{
  "n_layer": 8,
  "d_model": 192,
  "n_experts": 64,
  "experts_per_token": 2,
  "d_expert": 160,
  "d_shared_expert": 128,
  "activation": "mish",
  "moe_layers": [1, 3, 5, 7],
  "n_empty_slots": 16,
  "router_score": "softmax",
  "normalize_top_k": false,
  "routed_scale": 6.32,
  "balance_loss": 0.000309,
  "balance_bias": true,
  "router_z_loss": 0.001,
  "init_std_router": 0.0342,
  "lr_router": 0.00153,
  "vocab_size": 12615,
  "norm": "rmsnorm",
  "norm_eps": 1e-06,
  "tie_embeddings": false,
  "optimizer": "muon_variant",
  "lr": 0.011,
  "beta1": 0.95,
  "grad_clip": 1.0,
  "batch_tokens": [65536, 131072],
  "seq_len": 1024,
  "train_tokens": 472900000,
  "steps": 5203,
  "dataset": "wikipedia_en"
}
Below are experts of layer 3 (counted from 0) of a mixture-of-experts language model. Rows are named router (the router's row for the expert), up (a neuron's input weights, with its number) and show model dimensions 144-191. Each number is 128 + 24 x the weight over its row's rms, rounded and kept within 0 to 255. Numbers have three digits each.
Before each expert's rows: a language model's description of what the expert responds to. This comes from a sample of Wikipedia text that the model never trained on.

# expert 22
Description: Row starts, place prepositions. Pipe opening a new table row after a line break, plus prepositions introducing places or dates, such as at, in the, on.
router:144142113131106100143113110112146134098171157130174133153163078120150128118142105149117131106078081095181133157134113126160138131150058087145121
up0:118159120126115138144117114176162083080097168142143155115164135107152161134093106136158129089104123114113111108098095133107129145099127172155180
up1:154133117114158112149116121184115148115154162136153086134169117113128148122132108133164117106127190112194181126153130092158124102140105128145109

# expert 35
Description: Art and media words. Pieces like art, eat, act in media and arts text, such as F-eat-ure film, Art, Music, Part, film, Press.
router:143110145113113073122141146130110120101119129146124151184121109113132072146154117119155102125135115101210089149129136122117155133146120114141145
up0:135136124144161119140151159118131078156169112143124111137122141134151116144155121115167153120170151092137172192109141146155134114170161092103158
up1:127116111106145151106124141150155075089116169117126173178141143088102118121111097144135092118109152155136145105164177131155127162114085153092105

# expert 44
Description: Qu and v pieces. Word pieces with qu, v, ff or gu inside names and words, as in Mosquera, jusqu', Lavi, Annunciation, commun.
router:120151145132148076128127150132100129121136112092125112172129111185122114128156111133094127112142085072118139136111101111136143127133153135153122
up0:075110105121089123148145115157127186089166121117106141147143124099110167176128162090119140139148168138129122101167118117136115110144115161123113
up1:105129141108121079100138109144102102114138100084151138106163156141138118136096136116118102137117094127087098144187142106076107131123107134132087

# expert 63
Description: Possessives and modifiers. Possessive 's and adjective-forming endings or ordinal adjectives before nouns, such as the artist's, original, first, annual, untimely.
router:101156147098134119188128134132141185072152149112132141146128103166112102111131095111114157133089137137122128159158111131131143149161148144136111
up0:103117137115116128119107114110175150121115141117134108137107150162125124101150148165148176110129078122139104100123144120140097141180139125156182
up1:139118125137090154136161112098091157142143081110139086091148104157085115111152135137109102147135137086135139138102135140122133141130123137118148

# expert 50
Description: Second consonant of names. Single consonant or short pieces right after a capital initial in names, like S-g-rosso, Ay-k-anian, A-j-o, N-iz-hniy.
router:150143117119107096127122136068120144144119111121127123154151124135126139148191136155106145089134082106161122134121141114128125128139114097162139
up0:132115117131128175149128129118091107112107088146087119096109090103128141153116106121153153094109140152129096138124171142142152139133132147098134
up1:147136118112126124140135139123137099141124049074128127196147126124141105136170115119156132124139115157102151083127136081090139138117087089085067

# expert 40
Description: Year first digits. The leading 1 or 2 of four-digit years after commas, in, to, or dashes, as in 1982, 1758, 2004.
router:115098149114117084140121092082112176096139146157188163154156106153113096133135077165109115139114119121132145133120083111163133119117123132138130
up0:122188122087155094155180132123127181120150103105160172131151118123165142102110152148077118169151162131165170117132115114160157112140148162094103
up1:146126127102146083158123143136116120147125149129169133147159104140106138140166131126105104141176160033148118131097137127122115141163089117131104

# expert 19
Description: Capital-letter codes. Capital letters inside abbreviations, model codes and designations, such as GP, QB, DP214, NA, BG, WRX.
router:094150120088104110153141156134136124139150154141105154118113147139140132136184127190095108102145094093137106156157143134123152167146126130118139
up0:140111101098142140119151134124128114137121147119095123139117155127139140146096170129084108111127126125139107179099115103141161139122166130142087
up1:152144181120116112119135127101107130170124150123116151113125150160131110074122171115111112140144104143134111125111139145068101103125131152190124

# expert 52
Description: Ordinals and endings. Ordinal suffixes after digits like 5th, 14th, plus ed in .edu addresses, past-tense -ed, and words like second, third.
router:162152109122153094124101122117138142097172163125129169144156146160157142176174128132123096151098143113151124148141082134136145130145098079135104
up0:151128093148161121112120123135145116134128150135104132123172141102108115090172074161075126129133144105125135123126129104129140074096144123114185
up1:129142165139122115098113171151119124117193125137167122115118126125150173157150132152162116122155113166128134127151138142088127127117164169154092

# expert 62
Description: Word-initial capitals and years. Leading 2 of years like 2019 or 2026, and lone capital first letters of names at sentence or paragraph start, such as K, S, P.
router:144134142140145069164114113128121144146150149149133191128159122147134114123146124161057120128141127125119134152124121133154156169109111148142127
up0:147151123134150145136140137126107147158112102128090107138161105129151144138062144177104157121140126135111136100139141145140074094138137120124088
up1:118114116137127136121139119143132090118136059130098104117157190141099122121110121116094140132112120117055110113143167126150160112183130139150125

# expert 9
Description: Counts and quantifiers. Number words and quantifiers before a counted noun, such as had two children, several, many, some, no, most.
router:138098141067148156162114103114108145116130106138164137108173113154140125127176082099136139095107121130129128141156110181146165147147095165134134
up0:137113138136128113097166150090111145144092126140136116111102161123145131124125156151079155112139128120155101174073128145116112154134105140157112
up1:130141115100163087113142144112137130120178119121135129124131108141177085124109120095157117134165142139140082070112134133106169103107128129166158

# expert 55
Description: Small numbers. Standalone one- or two-digit numbers in tables, stats, coordinates and dates, such as Season 6, 16°, 12 carries, 23 October.
router:134144126117088152129077126137117165139149119117136144175149121131153097125141094151126141125113107115174134124118120147146158172124075134205145
up0:147145102157143123154139100108134132120149133085107113165131128122120144133120169130147113164151100093179116123120118154114129157124094128149152
up1:146143119127160140083149121068153131125141142149117145167100101145137091116114075075159113130150099129154142170125139150123141118061118103180146

# expert 38
Description: Time words and f-pieces. Time nouns, months and sentence-opening However before a comma, such as year, season, May, night, plus f and th name pieces like Mayfair.
router:158146096124133138113158106139140160091134124086143122114153110143168103143149111171057089135155140106155136135119123116162145158120139089139133
up0:121142100103104116129086138126105152144090125096145185150109115167144137139110130182120142136128136078142147117127110122097155137086144102102150
up1:142106150139101147118130117115064138168095137124121176137113135131158123115125129144126138074138141145115121150152153104101105126147146094155149

# expert 56
Description: Digits in scores and tables. Single digits in sports scores, set results and table cells, especially after a dash, such as 6–1, 4–2, 0.
router:159099143142121161145090103090109178106111119132124134171175086161156110148169089163112117127092127167127120140116093130131148144110121125161150
up0:104128099129090119109134161108134139117102102164121103131097117101148099143134106133110130101083149129114115110113100166101149133160150127142118
up1:087161155119098095135128133080134125191168149134124154146105132110136154128140117115141087112153151128106119155109100099144113112139066151184113

# expert 43
Description: Mid-word vowel pieces. Inner syllables of longer words, often a vowel before a suffix, such as ensuing, ingenuity, saviour, funerary, compatible.
router:126135146121156117169115124095126164073140116120136176130209125148125112129129120114091143132111148132134112129130100127115130123138133118144102
up0:104082112120118153105104139083101119100152145154104143120142139137106122112105151108106124136134128140110146110149100142132156142124115119118108
up1:155135146144057126148136145098105144126112112151164148100099116101120110131148073128113101127163117152137110109111163140110109117112087099147124